Weights of a small mixture-of-experts language model, trained from scratch on English Wikipedia.
Training: 368M tokens, 5619 steps.
Below are experts of layer 3 (counted from 0) of a mixture-of-experts language model. Rows are named router (the router's row for the expert), up (a neuron's input weights, with its number), down (a neuron's output weights, with its number) and show model dimensions 256-383. Each number is 128 + 32 x the weight over its row's rms, rounded and kept within 0 to 255.
After each expert's rows: a language model's description of what the expert responds to; "raises" lists some tokens whose logits its average output raises strongly, later layers aside. This comes from a sample of Wikipedia text that the model never trained on.

# expert 16
router [151 151 154 142 151 127 131  94 113 116 166 118 120 125 126  87 205 114 115 115 137  94 134 141 133 160 156 171 108  80  94 126  88 111 127  72 169 121 157 142 144  99 162 178 127  99 126 164  85 172 101 111  80  74 104  68 147  93 112 138  77 116  95 106 136 133 135  88 104 157 200 135 125 165 170 154 183 158 114 128  80 150 128  96 132 186 119  69 161 141 196  88 122 133  99 147 124 148 102 148 110 140 126 124  97 103 111 164  91 111 106 113 152  59  92 140 196 119  96 142  99 147 114 137 209 123 191  66]
up0 [129  80  86 150  72 132 141 140 111 126 130 139 171 123 119 180 105 126  72 139 163 138 132 148 136  77 149 107 112 192 121 127  94 100 129  86 176 140 112 122  93  83 118 135 117  92 126 125 105  89 136 157 126 109  73 150 172 118  33 148 130 120 116 172 167 120 128 106 159 102 154 123 103 107 114  80 135 105 101 216 149 170 142 118 151 162  97 110  63 123 133  79 203 134 145 110 166  97 146 104  84  98 163  82 184 116  74 116 114 152 163 161 144 114  94  90 107  90 124 118 123 188 158 125  97 106 192 180]
down0 [168 174 139 184 104  78 124 101 170 139 104  73 117 130  86 111 138 124 132 106  84 149  98 126 103 166  88 130 132  50 130 137 122  86 150 158 128 183 154 163 143  72 114 181 134 142 176 122 137 174 120 119 137 155  51  68  97 113 144  84 164 133 114 113 105 130 100 122 169 149 155 127 142 173 164  95 144 148 124  92 162  68 113  98 154 126 142 100  84 148 109 193 101  98 171 115  68 122  95 138 158 129 128 107 145 116 177 142 115 109  66 106 121 205 169  70 125 147 145 124 153 131 179 105 210 122  96 116]
What it handles: En dashes in ranges. En dashes and digits inside number ranges and scores in sports tables and year spans, like 61–77, 1875–1881.
raises: " (", ".", " and", ",", ".\n\n", " "

# expert 46
router [128 140 155  67 170 128 144 186  78 137  91 149  85 133 168 127  92  91 134 118 133 150 176 105  81 172 146 153 147 124 114 107  97  68 163 152 123 117 142  66 155 112 141 112 163 191 125 180 106 115 158  85 130 163 139 130 136 135 100 119 193 149 128 151 142 122 149 120 155 144 146 110 167 150 128 107 110 195 133 163 160 135 129 179 129 212 164 109 125  88 109 172 135 133 137 151 109 112 117 122  97 117  81 149 108 133 123 103 101  75 138 113 164 154  67 102 117  85 121 125 148  87  97 117 202  54  88 109]
up0 [ 83 174 123  81 148 178 160 121 137 170 140 154  90  56  82 163  87 148  98 105 132 151 178 162  65 146 106 122 136 157 105  89 140 180 128 156 176 101 112 140 126 108 106 119 152  89 150 109 131 142 159  70 116 124 132 110 101 132  91 143 180 117  95 123 157 204 144 139 111 141 150 176 124 121  63  50 153 116  96 140  89 197 156 142 132 157 147 162 134 142 146 109 130 106 118 108 183 126 107 163 134 107 206 164 174 103  95 109  71 126 133 175 120 100 119 110 118  98 116 112 114 104 125 121 195 118 101 181]
down0 [182  70 179 111 129 169 193 112 120 169 163 119 112 130 117 175 128 137 104  81  97 130  88 159  96 174 168 128 127 205 158 188 190 180 115 170 155 151  75 113  93  85 129 113  92 110 147 155 164 130 123  90 160  88 138 110 138 105  80 114 128  62 166 108 160 122  82 159 166 126 136 123 121 137 153 127 159 171 110 136  83 139 154 116 161 120  85  70  97 113 144 143 139 133 170 169  92 179 192  98  86 149 137 104 124 118 106 105 148 136 136 153  30 108 156 102 198 126 136  84 126 146  74 122 125  70 151 136]
What it handles: Dates and time phrases. Time words and year digits in dating phrases, such as from, early, late, century, since, and final year digits like 198-8.
raises: "-", ",", "–", " by", " to", "/"

# expert 39
router [123 120 147 160  79 135 138  94 137  81 117  74 131 157 111 125 183 119 141 109 138 100 157  99 128 109 107 114 102 125 120 147  99 144 115 122 133 140  68  89 101 123 126 176 121  65  66  81 130 136 135 179 127  92 157 171 161 144 141  84 108 119 152 226 120  80 137 129 167 106 109 148  75 112 171  97 182 152 180 147 105 198 108 134 108 113 131  85 117 171 182 138 143 163 110 126 209  95 145 154  61 105 176 133 147 137 104 138 159 105 180 143 104  60 106 170 164 134 127 154 116 163 110 170 171 132 128 167]
up1 [118 182 112 154 129 127 137 164  92 150 147 146 111  71  93 198 136 164 153  97 143 149 205  99 176 151 104  75 191 151  65 215  57 148 153  87 143 138 152 142 140 122  86 117 111 136 133 128 189  63 134 161 150 153 126  96  99 143 111  46 194 106 133 113 139  72 135 138 181  79 127 108 132 132 141 163 101 146 134 120 105 184 104 161 169 107 160 189  91 116 165 110  87 151 176 121 140 185 179 144 106 129 133  87 169 102  86 162 151 140 153 141 155 190  50 154  95  99 131 173 145  93  85  74 100 181 199 124]
down1 [130 161 142 226 124  83 133 114 172 117 189 131 103  99 154 153 129 203 213 128 188 140 121 107 122 144 100 138 158  93 141 165 104 165  77 144 116 101  93 121 100 159 106 140 137 131 123 123 157 128 150  93 174 152 173 142 126 118 133 154 102  58 143 112 115  85  58 109 146  79 120  85 117  83  77 124  89 211  87 140  75 114  59 147 115 159 185 144 129 147 131 184 150 133 146 114  88 141 103  98 136 177 163 121 128 140  97 133  72 186 169  85 121 161  62 117 111 129 197 147 126 159 127 117  59 190 149 154]
What it handles: Social adjectives, they. Adjectives and pronouns before nouns, such as free, local, national, social, water, their, they, often followed by Latinate suffixes.
raises: " and", "-t", ",", " of", "."

# expert 37
router [116  58 183  84 131 102  86 125 152 121 155 112 133 128 106 124 130 111 123 152 184  81 144 169 119 154 155 139 168  61 101 106 118 179 130  97 117 152  81 178 161 128 143 137  21 103 152  92  81  78  96  95  92 149 166 103 116  67 126 166  77  82 110 105 139 110 105 123 156 143 200 130  92 152 122 187 132 193 134 119 128 134 165  96 113  98 145 139 101 117 146 133 101 182 180  73 113 114 146  81 145 144 109  81  84 126 126 186  92 147 122 104 119 102  63 161 162 138 129 115  93 105 128 218  92 123 151 123]
up1 [121 121 163 134 155 168  94  72 136 127 154 114 121 142 148 143 102 134 158  86 175 114 124 124 124 120 127  59  97 123 128 154  21 102 111 140 179 109 144 130 112 117 213 124 118 118 125 106 122  77  95 115 133 127 175 101 163  83 151 129 138 143  77 137 129 157 117 116 159 126 182  77 127 115  92 118 134 100  81 114 117 168 182 116 129 127 123  98 120 154 144 167  96  92 119 123 103  98 138  88 178 196 190 141 127 146 114 187 156 155 125 141 215 106 112 169 116 126 164 112 138 158 180 110  87 149 167 186]
down1 [120  71 133 132 111 132 116 112 171 104 170 194 160 115 129 133 127 109 171 117  89  97 144 133 101 133 130 116 114  78 137 141  79  95 129  45 151  96 133 203 131 145 120  42 157 167 118 144 132 130 146 107 176 107  85 123 125 147  93 158 133 112 173 177  97 138 128  74 111 163 164 183 142 109 166 144 105 102 111 134 129 143 145  87 136  81 128  97 146  83 158 122 169 164 126 166  51 119 161 170 116 104 117  84  97 122  91  76 155 160 134 139 138 129 133 131 128 208 167 191 213  87  94 140 163 120 130 132]
What it handles: Names and song-title words. Starts of names and capitalized words inside song or album titles, such as Sh in Shoulder, George, King, plus the and In.
raises: " in", " and", ".", " (", " be", ","

# expert 30
router [ 61 137 178  61 225  72  86 144 127 106  80 115 131 148 143 182 134 185 136 134 178  88 121 118 168 122 111 124 116 105 132 108 116 145  83 126 131 131 183 156 190 217  91  97 123 120 118 150  97  99 149 128 111 134 120 118 139 101 151  66 168 135 154 163  92 107 156 138  97  95 157 165  84 109 146 155 134 117 145 100  94 202  88 152 135 141 177 102 200 104 124 107 138 164 142  84  88 149 118 204 154 170 105 133 124 162 153 146 167 108  93 129 159 144 130 155 128 131 175 130 152 142 138 121 138 119 115 139]
up1 [102 130 147 120 161  96  83  86  70 176 115 129 122 131 159 105  90 104 150 157 139 150 160 174 195 137  69 190  77 176 103 139 115 158 166 131 108  80 141 132 173 117 160 174 134 126 139 113 107 110 162 126 125 145 111 115 178 101 142 146 151 142  98 129 127 111 115 161 150 115  92 115 161 217 123 130 116 135 115 133 109  86 169 199 146  73 143 149 120 169  97 160 184 111 114 102  90 140 172 128 156 129 135 162  94 178 105 166  79 175 174 110 117 106 171 133  69  61 149 154 168 173 116 199 120 114 133 111]
down1 [100 155 168 176 124 139  99 144  97 133  67 106  96 149 105 109 125 145 160 106 100 169 147 140 152 162  72 148 140  84 105 154 131 149 141 121  93 103 135 163 145 148 133 203 166  94  99  63 121 149 129 103  68 136 142 124 130 135 117 176 133  75 182 100 173 151 152 118 126  26 159 110 103 138 155 133 169 136  94 122 122 164 136 132 153  54 157 163  91 133 125 121 209 134  88  81 137 171  73 132 125 132  74 103 128 148 108 126  99  98 112  75 120 144 132 138  66 117  93 145 102 106 165 104 112 181 102  91]
What it handles: Capital letters in acronyms. Single capital letters and short pieces inside acronyms, codes and compound names, such as ACM, MBE, ExxonMobil, PKU.
raises: ",", " (", ":", "'s", ".", " and"

# expert 32
router [ 92 155 211 129 205 140 180 111 111 143 125 124 114 112  74  97 126 123 114 120 137 135  88 146  64 143 147 168 146 129 148 108 103  89  96 175 131 170 130 150  81 161 121  68 130 126 171  99 142 107 124 129 157 122 183 125 131 128 151 155 126  94 160 116 151 144 125 136 128  12 148 125 119 104 143 184 153 152 140 139 141 150 188 176 141 175 132 149 123 164 114 170 131 209 139 122 109 126 102 103 110 159 144 160 105 115  80 107 138 136  79 128 133 106  99 160  79 128  71 151 156 138 121  88 148 152 121 110]
up1 [130 139 135 118 148 161 110 128 191  88 130  86 128 124 124 193 170 149 112  97  57 137 120 112  90 121 136 122  70 152 145  84 102  81 114 141 116 115 194 170 105  50 172 121 112 177 131 127 108 122 128  95 128 134  78 108  85  71 119 157 131  95 136 152 188 141  92  92 155 176  71 155 167 160 143 126 176 125 120 134 124 100 153 128 120 136 112  81 112 161  77  88 161 140 170 117  93 102 155 112 180 163 154  97 140 136 135 118 131  99 100 127 219 149  80 195 113 111 160 111 135  78 114 130  62 112 136 116]
down1 [ 87 139 180 165  77 103 122 154 153 161 173 178 150 161  97  87 140  99 121 123 104 124 142 128 157 127 120  98 113 103 104 140 115 128 138 109 161 123 136 132 113 147 150 115 113  51 122 170 151 133 116 117 128 122 123  91  83 172  74 130 114  79  76  95 117 105 142 151 140 126 108 159 130 130 135 148 105 127 158  92 121 102  90 147 140 170 129 148 143 107  75 131 135 120 132 141 137 142 107 122  52  86 111 113 105 131 165 127 134  78 185  80 133 135 146 102 146 151  88 119 110 114 164 138 136 100 174  80]
What it handles: Paragraph ends, institution nouns. Sentence-final periods ending paragraphs, and capitalized institution nouns closing names, like War, Street, Council, University, Church.
raises: "==", "-", "===", "\n", ".", ","

# expert 31
router [112 144 154 145 102 111 139 168 136 154  97 130 125 148 168 165 129 166 133 133  79  87 140 141 118 122  80 146 122 129 165 130 207 188 142 191 173 114 109 141 133  81  72 170 156 177 148  57 111 100 121 136  89  86  94 135 136 156 151  73 172  87 146 114  67 137 151 156 116 177 103 117  91  83 122 121 149 124 115 143 110 115  85 221 157  96  79 128 114 101 121 119 111 163 109 159 142 151 157 189 105 125 158 216  93 159 172 119  66 133 107 148 115 116 163 179 158 159 113 115 177 184 100  74 121 180 107  88]
up0 [138 128 159  92 182 136  77 126  84 146 141 141 106 138 170 123 121 172 133  93 139 134  93 147 207 140 146 114 191 152 166 132 145 115  78 132 136  55 147 182 102 106 175  97 162 196 182 110 159  74 112 125  69  70  83 156  72  94 152 141 117 109 122 126 116 103 153 139 125  56 103 143 129 157 131 151 143 178 163  99 134 111 150 151 138 122 166 190  85 106 157 106  85 133 132 122 147 149 181 147 121 120 121 204 154 116 128 128  92 102 117 165 156  91 138  78 169 105 119 151  99 138  93 163 143  81 139 163]
down0 [122 131 167 109  98  97  33  90 156 138 141 158 174 119 156 140 162 120 172 134  95 146 103 103 205 123 112 138 121  99  86 162 124 162 131 103 141 143 153 113 212 136  78 188 142 141 132 166 133  86 129  88 113  86 134 120  94 149 156 111 102 143 173 124 129  97 154 122  85 125  84 130  92 111 125 132 111 187 141 181 148 142  97 162 106 140 125 124  79 106 159 115 166 132 165 137 116 127  92 141 170 132 155 188  98  75 179 108 130 126 109 124 108  59 114 117 109 148 141 154 114 197  97 216 134  99 109 109]
What it handles: Foreign particles and names. Romance and German articles and particles in names and titles, such as de, la, des, Die, San, plus given names like John, Alberto.
raises: " M", " R", " N", " L", " P"

# expert 47
router [205 142 157 143  86  87  75 109 123 106 107 171 188 158 167 152 175 133 121 197 143 110 166  77 171 140 142 154  88 165 154 198 147  45 140 116 169 187 116 108 114 130 111 174 148 109 131 145 140 103 108 137 104 115 144 177 175 146 139 106 108 116  92 197  93 135 139 150 126 121 150  84 126 126 163  89  94  83 161 105 106 132  91  92  51  99 132 103 110  99 145 123  97  91 128 148 107 137 161 182 168  91 130  75 173  65 100  87 139 112 128 139 120 168 163 166  70 138 147  80 118 180 153 101  95 158  40 148]
up1 [162 148 169  84 115 166 132 141 104 117  93 208 123  87 117 148 132 170 131 149 128  99 125 160 102 100 160 103  67 142 150 128  86 125 140 146  79 137 133 102 107 134 146 109 170  97 130 156 108 107 121  85 132 127 135 166 117 151 146 112 154 122 165 164  94 152 156 132 119  84 153 101 173 107  99 166 124 183 155 106 101 119 183 106 101  66 115 149 164  47 147 173 163  65 152 183 119 113 131 139  47 137  94 132 114 143 182 129 135 113 147  95  83 148  99 149 136  78  71 140 129 128 148 124 131 127 160 159]
down1 [103  85 112 151 144 216 110  43 131 115  85 171  99 108 159 144 122 145 129 139 112  67  95 121 106 142 135 103 129 119 125 149 129 177 136  88  99 148 141 132 132  62 117  68 119 142 206 105  46 145  81  86  78 180 114 167 133 104 101  75 172 142 123 121 159 145 161 153  90 145 137  86 166  99 159 142 129 149 137 123  95 133 152 163 107 124 112 151 175 105 152 189 131  89 136 120 148 100 115 130 124 130  92 154 153 154 112 154 157 145 104 112 119 115 133  65 134 111 144 109  89 206 182 104 181 144 181  97]
What it handles: Word-initial letters. Lowercase word-start letters and sentence-initial The, This, plus lone letters in species abbreviations and formulas, such as w-astewater, L. h.
raises: ".", "\n", ",", "/", " (", ";"

# expert 4
router [ 68 135 189 130  77 112 167  84 125 149 145 161 142 127 112 154 153 176 112 123 147  90 152 102 160 151 112 127 122 130 126 128 144 120 103 140 171  76 122  82  79  97 123  99  48 137 110  99 130 137 135 105  84 150 120 147 158 114  90 109 172 123 130 180 144  92 165 112 104  78 165 121 154 158 147  99 126 186  51  83  98 100 110 124 161 107 115 170 101  73 145 135 110 122 107 122  98 114 124 142  89 140 146 168 205 170  82 152 120 136 104 159 138 131 143 161 123 155 114 135 150 177 122 171 135 131 177 137]
up0 [ 81 188 122 116 164 129 113 112 138 136 131 147  88 170 158 143 129 165 140 147  87 195 149 101 115  92  87  82 118  97 118 102  98 188 143 152 170 183 152  48 127 101 128 105  81 141  68 101 108 121 123 126 154 144 157 197  35 100 108  38 145 181 148 156 135 126 166 145 108  76 147 155 110 133  86 117  93 153 104 113 110 174 175 123 169 125 138 107 148 145 135 145 131 150 112 130 128 180  42 119 121 155 107 147 120  98 163 111 156  57 203 138 164  98 118 108  80  71 157 137 134 118 149 139 161 131 156 153]
down0 [ 95 206 119 153 112 128  70 119 106 142  86 152  87 147 103 108  79 110 140 174  92 107  71 173 105  81  59 126 141 171 153 136  75 131  53 153  38 127  96 170 152 153 102 128 146 127 109 143 135 122  69 113  65  98  69 148 150 133 108  48  79 161  57 180  88 153 154 150 168  86 174  87 101 123 146 130 130 152 136 107 114 166 113 149 133 156 124 166 152 147 185 130 122 149 103 112 156 124  80 103 166 193 106  92  94 172 100  75 102 126 149 101 133 162 128 137 142 100 115 133 138 143  89  61 115 132 121 124]
What it handles: Sentence-initial pronouns. Sentence-opening pronouns and short capitalized words after a period, quote or line break, mostly I, It, In, On, II.
raises: ".", " am", ",", " the", " (", " do"

# expert 40
router [165 182 127 157 180 150 119 135 103 159 121 121 141 127  78 176 125 103 152 132 144 109  84 162 105 111 150 118 119 128 202 134 135 130 156 168  82  66 116 138 156 116 143 181  89 167  75 151  44  96 119  48 140 108 154 156 178  82 142  81  90 177 153  99 128 114 140 102 153 129 143 142 162 130 138 131 125 157 148 114 158 132 123 127 155  89 131 127  92 172  49  98 110 131 114 119 139 107 180 103 123 112 175 128 101  63 120 127  46 176 139 128 161 101 173 123 110 121 116 150  85 175 112 132 126 184 123 126]
up0 [159 177  91 115 113 184 176 117 119 122  62  84  98  99 108 118 149 108 143 148 115 159 108 188 145 146 125 120 165 154 141 151  76 132  70 153  76 117 192 126 125 139 166 112 167 137 151 143 107 106 191 102 148 136 170 134 187 113 137 107  72 129 172 177 115 120  85  93  91 117 105 135 128  77 147 133 106 110  84 132 119  80 120  77 199 137 129  77 161 122 154 133 155 154 105  88 146 167 104 183 194 100 120 133 114 128 126 130  84 168 147 155 100  90 140 134 148  80 108 125 133 142 115 205  95 218 133 157]
down0 [180 166 148 144  80 109 100 195 157  78  75 153 188 106 137 117  62 162 145 106 164 121  71 140 101 144  90 121 102 134  25 140 109 180  80  97 113 147 140 143 155 130 135 155 105 139  56  94 116  88 119 125 131 126 141 149 193 158 153 164 121  77 108  80 109  88 116 141 111 141 102  60 214 181 146  77 133 112 170 133  70 107 173 130 140 140  30  88 128 117 137 148  93 164 130 126 114 119 148  62  99 121 138  90 179 130 131 130 117 155 119  80 145 100 149 133 168 152 120 156 117 122  95 135  78 102 102 149]
What it handles: Single-letter abbreviations. Single letters and short prepositions starting abbreviations or words, such as c, v, U.S, p, in, of, notably in architectural listings.
raises: "6", "8", "2", "1", "4", "9"

# expert 11
router [138 138 169 129 162 174 105 114 142 148  88  96 129 147 166  93 127  85  90  70 139 107  98 122 101  72 112  78 132 148 123  98 143 167  69  84 137 132 144 142 179 141 133 219 105 114 165 120 121 119  97 190 102 169  93 100 120  67  85  95 114 100 189  86 105 105 113 144 166 112 128 140 167 132 171 139 114 165 157 126 160 149 124 100 154 165 163  89 127 138  77  83 106  81 136 124 166 113 169 144 126 119 131 160  82 104 128 120 171 155 133 114  96 108 115 183 137  51 123 156 127 129 107 164 188 150 139 108]
up0 [155 180 103 143 120 145  78 172 124 137 131  99 146 151 156 182 145 146 203 156  85 116  88 197  72  98 144  74 108  66 143 136 136 139 155 109 143 116 172  84 136 108 167 115 101 121  97 133 142 123 116 127  83 121 145 111  61  83 124  69 125 171 110 158 126 121  74  63 167 165 150  96 135 138 121 118 126 158 113  56 174 120 165 104 162 209 179 164 151 108 168 123  69 154 164  47 117 128 141 143 127 116  72 111  81 125 135 131 152 123 106 189 136 153  90 186 131  69 128 111  70 113 106 127 137 129 158 132]
down0 [ 80  72  98  91  97 150 112 141 199 129 117 128 136 101 135 109 150 127  81 169 112 169 168  60 142 106  81  84 171 107 134 124 123  94 131 121 163 161  95 166 114 126  75 165 196  77 128 164 129 131 140 148 123  97  89 152 145 114 149 152 150 107 162  99 212 120 175 201 169  90  86 140  80  80  97 176 102  66 116 120 157  90  92  92 123 125 145 111 165 114 135 166 175 156 144 154 167 114  86 145 129 154 146  49  88  99 133  90 100 147 124 112 118 180 144 146 103 136 100 134 136 177 170  74 138 130  76 127]
What it handles: Years and career nouns. Leading year pieces like 201, 199, 202, and biography nouns such as history, career, role, prize, University, season.
raises: " (", " of", ",", ".", " in", " and"

# expert 21
router [ 95 128  53 207  81 169 121  86 177 119  98 118  90  92 114 125 157 151 129 152 115  94  99 191 105  94 113 111 136 186 111 168  95 168  89 145 149 138 136 118 104 154 100 146 193  62 160 137  97  93 137 126 114 119 106 170 127 145 106 156 137 108 203 201 128 141 150 161 169  95 139 117 133 159 117 114 152 176 197 125 163 137 135 118 127 144 153  86 172 109 130 148 124 107 141 170 135 107 147 129 146 145 172 185  99 132 151 157 163 119 187 148 135 133 149  60 132 132 134 159 178 144 156 124 119 133 147 124]
up1 [167 138 156 134 136 141 129 115 161 105 170 150 153 120 136 158 108  96 100 130 171 175 132 136 164 131 138 164 154  81 108 101 209 138 160 126 115 116 132 138 138 124 100 169 176 101  64 111 141 107 133 133 113 131 154 182 137 166  83  82 140  74 118 123 114 158 174 175 172 125 142 111  67 115 132 141  83 111  78 140 119  69  76 153  99 112 136 132 169 197 101 127  89 101 172 130  86 110 173 110  71  92 169 143 124 138 136 107 159  96 145 159 141  89  94 198 133 127 136 130 145  90 136 142 123 119 135  57]
down1 [116  91 133 144  90 133 158 104 106 109 224 170 123 173 137 151 151 137 127  74 157 181 113 116 138 130 130  78  66 147  57 156 188  98 151 103 143 137 136 148 148  69 117 167 153 139 133 127 187  95 124 105  98 129 128 121 122 162 154 116 158 109 140 102 162 172 151 178 171  78 118 109 136 142  84 146 113  80 115 138 130 106 161 160 113 105 131 145 135 122 215  64 118  92 134  91 114 126 124 116 168 149 140 139 101 145 127  88  76 151 134 146 168 114 106 181 134  98 117 136 124 140  98 197 144 206 106 125]
What it handles: Adjectives after determiners. Adjectives, numerals and possessives following a, the, an, such as modest, massive, various, new, single, its, their.
raises: ",", " and", " ", " ("

# expert 17
router [124  87  90 152  66 106 103 168 141  89 156 116 127 147  76 128  89 171  87 155 103 164 135 102 127 147 156 129 101 120 155 164  51 127  66 127  86 173 143 143 167  88 112 203 167  43 189 137 167 151  91 194 115 178 120  85 139 167 122  75 133 127 134 155 128  58 111 149 147 138 148 167 130 116 135  90 165 131 147 114 145 171 105 165 117 122 142  82 152 169 173 143 147 106 123 163 153 200 154 162 152 103 136 134  66 115 200 121 171 121 150 117 112 114 159 167 139 173 118 133  74 123 108 167 130 133 108 138]
up0 [107 106 114  46 151 130  87  75 175 150 110 151 131  93 125 147 139  82 144 136 152 181 128 114 143 109 148  94 100 123 186  74 128 153 193 118 159 168 149 143 188 135 102 100 150 141  74  97 157 102 100  55 168 121 160 162  93 138 103 145  70 155 110 177 122 143 158 153 138 186 144 144 130 161 141 189 126  72 108 135 138 142  85 104 134 118 129  83  95 137 141 123 137 119 151 107 116  97 137  71 126 158 111  94 162 105  51 158 121 171 126 169 137 154 139  58 161 104 110 131 102 144 108 190 147 152 132 117]
down0 [138 142 144 132  93 133  94 114 164  71  63 107  98 137 162 133 106  95 114 158 141 221 163 108 130 111 128 120 135 124 199 118  95 122 103 131 130 193 139 142 206 102 103 119 180 128 131 108 155  81 129 148 144 151 187 142 120  93  32 130 106 133 128 122  91  92  95 141 122 181 132 137 192 112 122 163 179 130 142 179 115 120  77 128 115 123 172 123 105 189 114 145 156 218 143 169 154 132 100  72 110  57  91 142 132 119 186 150  93 176 100 161 156 108  43 165 146 111 146  85 136 151 154 169 126 106  95 101]
What it handles: Section headings, sports bios. The == heading markers and heading words like Personal, Early, Athletics, Personnel, plus football and baseball terms in sports biographies.
raises: ",", ".", " in", " and", ";", "o"

# expert 2
router [149  97 155 105 138 135  97 112 202 156  65 160  96 190 160 135 134 106  94 104 130 138 109  99 108 125 116 115 146 185 133 157  90  85 112 167 124  95 134 121 100  89 106 104 112 154 100 116 156 136 134 104 110 115 127 143 114 130 118 143  81 126 123 122 117  91  65 149 114 112 182 117 177  78 142 170 123 129 123 173  74 135 119 128 118  85  88 136 113  82 109 185 118 171 180 161  79 163  85  92  81 163  87  90 153 102 182 153  64 129 119 151 161  91 137  99 201  92 136  98 123 133 139  81 109 105  99 175]
up1 [159 178 166 152 178 129 142 123 157 119  85 113 143 150 118 148  72 149 104 157  96  63 131 115 104  69  83 155 131 114 133  94 136 123 146 154 119  82 186  91  99 111 132  84  84 116 147 113 101 203 144 116 155 146  65 188  79 104 137 153 108 132  24 190  99 225 134 190 171 121 125 117 140 108 158 141 190 156 134  75 116 139  97 195 105  95 123 128 134 104 134  70 100  75 113 117 172  82  93 118 165 111 145 113 148 116 118  85 132  97 130 160 120 117 111 158 187  54 132 122 177 190 112 169 126 113  73 160]
down1 [101 101 170  66  79 111  83 117 118 183 118 157 120 125 151 127  95 118 151 166 162 117 124 115 144 155 113  93 151  93 152 120 138 125 139 149  96 161 176  72 126 152 112 124 140 122  99 156 162 141  84 109  96 145 130 123 139  81  96  80 191 154 139  85 106 122 159 132  94 165 115 153 100 135  99 140 114 199 117  87 147 132 175 105 177  94 100 118 157  81 103 178 109 132 141 135 151 165  68  69 109 146  91 106 133 124 146 187  95 148  68 143 158 175 152 112  96  83 111 168  88  37 185 135 188 142  83 106]
What it handles: Clause-linking conjunctions. Conjunctions and prepositions opening a new clause or time frame in narrative prose, such as after, when, but, before, following, which.
raises: " the", " a", " it", " this", " an", " their"

# expert 35
router [139 121 157 124  99 108  95 102 178 125 101 130 104  56 165 160 132 138 132 165  75 183  94  90 155 116 159 114 125  68  93  81 149  91  93  85 143 127 142  91  59 151  86 132  87 100 168 116  82 127 117 140 163 155 127 137 162 129 143 165 110 119 109 141 140 135 125 144 123 131 141 177 119  92 101 138  94 134 197 143  89 131 122 124 153 116  95 139 107  81 122 135 170 167  82 170  79 206 113 113 129 101 189 141  95 165 143 129 172 173 119 131 145 114 153 174 168 109 151 101 120 126 129 163 109 157 124 158]
up1 [147 107 167 202 109 118 186  89 123  80 162 146 152 188 135  72 175 169 111 140 135 107  78 126 102  36 137 140 102 128  85 144  93 167 161 154 137 122 155 163 108  99 114 113 129  97  86 150  81 127  94 164 132  74 117 175 127 113 111 110 119  80 120  96 161 142  92 119 139  69  65 162 163 106 115 127 177 163 133 125 134  52 111 106 140  74 162  98 135 120 158 154 109 140 163 131 131 197 132 105  92  65 133 146 108 168 122 145 158 135 128 140 110 148 147 114 154 119 136 135 119 183 112 138  93 127 145 121]
down1 [135 120 106 123 144 167 151 153 150  97 130 152  69 127 145 108 117 162  64  58 138 105 137 208 143 130 143  85 137 122 134 134 175 121 110 152 101 145 150  62 179 141 122 109 108 110 122  82 156  95  98 167  95 112  93 181  74 119 148  80 126  66 136 142 173 144  97 189 107 119  71  72 165 116 142 115 124  94 183  83 120 136 153 158 112 118 142 104 141 102 136 122 119  62 143 137 144 142 135 131  67 119  79  63 175 104 137 143 145  95 114 189 125 172 119 179 110 148 161 165  99  71 140 157 159 142 101  69]
What it handles: Table rules and names. Markdown table separator rows after header lines, and common English first names like John, William, Mary, plus St, House, York.
raises: " and", ",", " (", " of", ".", " "

# expert 19
router [ 96 216 120 118 157 102 166 149 132 125 146  80 150 117 108 170 164 134 107 134  69 129 188  90  96 155 124 157 106  93 122 175 112 196 154 137 110 119  98  88 107 109 126 119 134 140 178 106 111 168 100 127  79 127 177 122 116 106 173 107 109 116  79 147 102 139 113 151 123 180 126 103 121 142 142  86 144 127 105 136 164 137 111 146 116 121 132 173  95 108 139  71 140 115  65 107  66  44 171  79 123 151 152  84  96 181 155 121 108  77 108  75 156 180 102 157 145 167 110 145 125 147  96 135 185 144  63 123]
up0 [ 63 102 115 127  69  82 156  39 128  94 100 156  79 188 146 144 151 139 116  99 152 147  94 101 187 170 116 140 122 136  95 141 114  96 174 130 164 110  81  95 206 150 133 115 140 143 148 125 121 103 166 129  94  43 160 170 154 152 170  61 157 109  98  74 128 123  72 110 120  81 194 142 112 150 103  78 150 148  84 173 130  71  92 174 133  85 112 101 126  96 149 150 129 140 151  95 125  86 119 140 105  81 177  98 192 183 113 142 195 105 129 165  98 106 176 136 177 156 104  96 135 169 134 146 114 162 108 122]
down0 [146 125 140 154 171 104 121 166 177 138 138 137  99 100  72 116 171 124 182 170 105  81 120 137 154 147 142 155 183 126  91  81 147 126 156 169  91 184 101  99 138 122 109  84 130 101 138 137 114 131 158 106 180 105 200 151 121  81 136 122 141 120 135  99 151  48 126 192  38 100  89  84 101 116 147 185 169 106 160  92 125 104  68  97 105 138 136 149 141 109  84 145 146 121 130  69 125  85 126 105 105 136 114 176  97 195 155 131 148 182 133  71 132 104 186 118 144 139 114 105 151 110 160 153 176 150 103  84]
What it handles: Coordinates and months. Coordinate marks ″N, °N and ″W in location tables, plus month names like March, May and pieces like on, ur.
raises: " ", " and", ",", " of", "-", " the"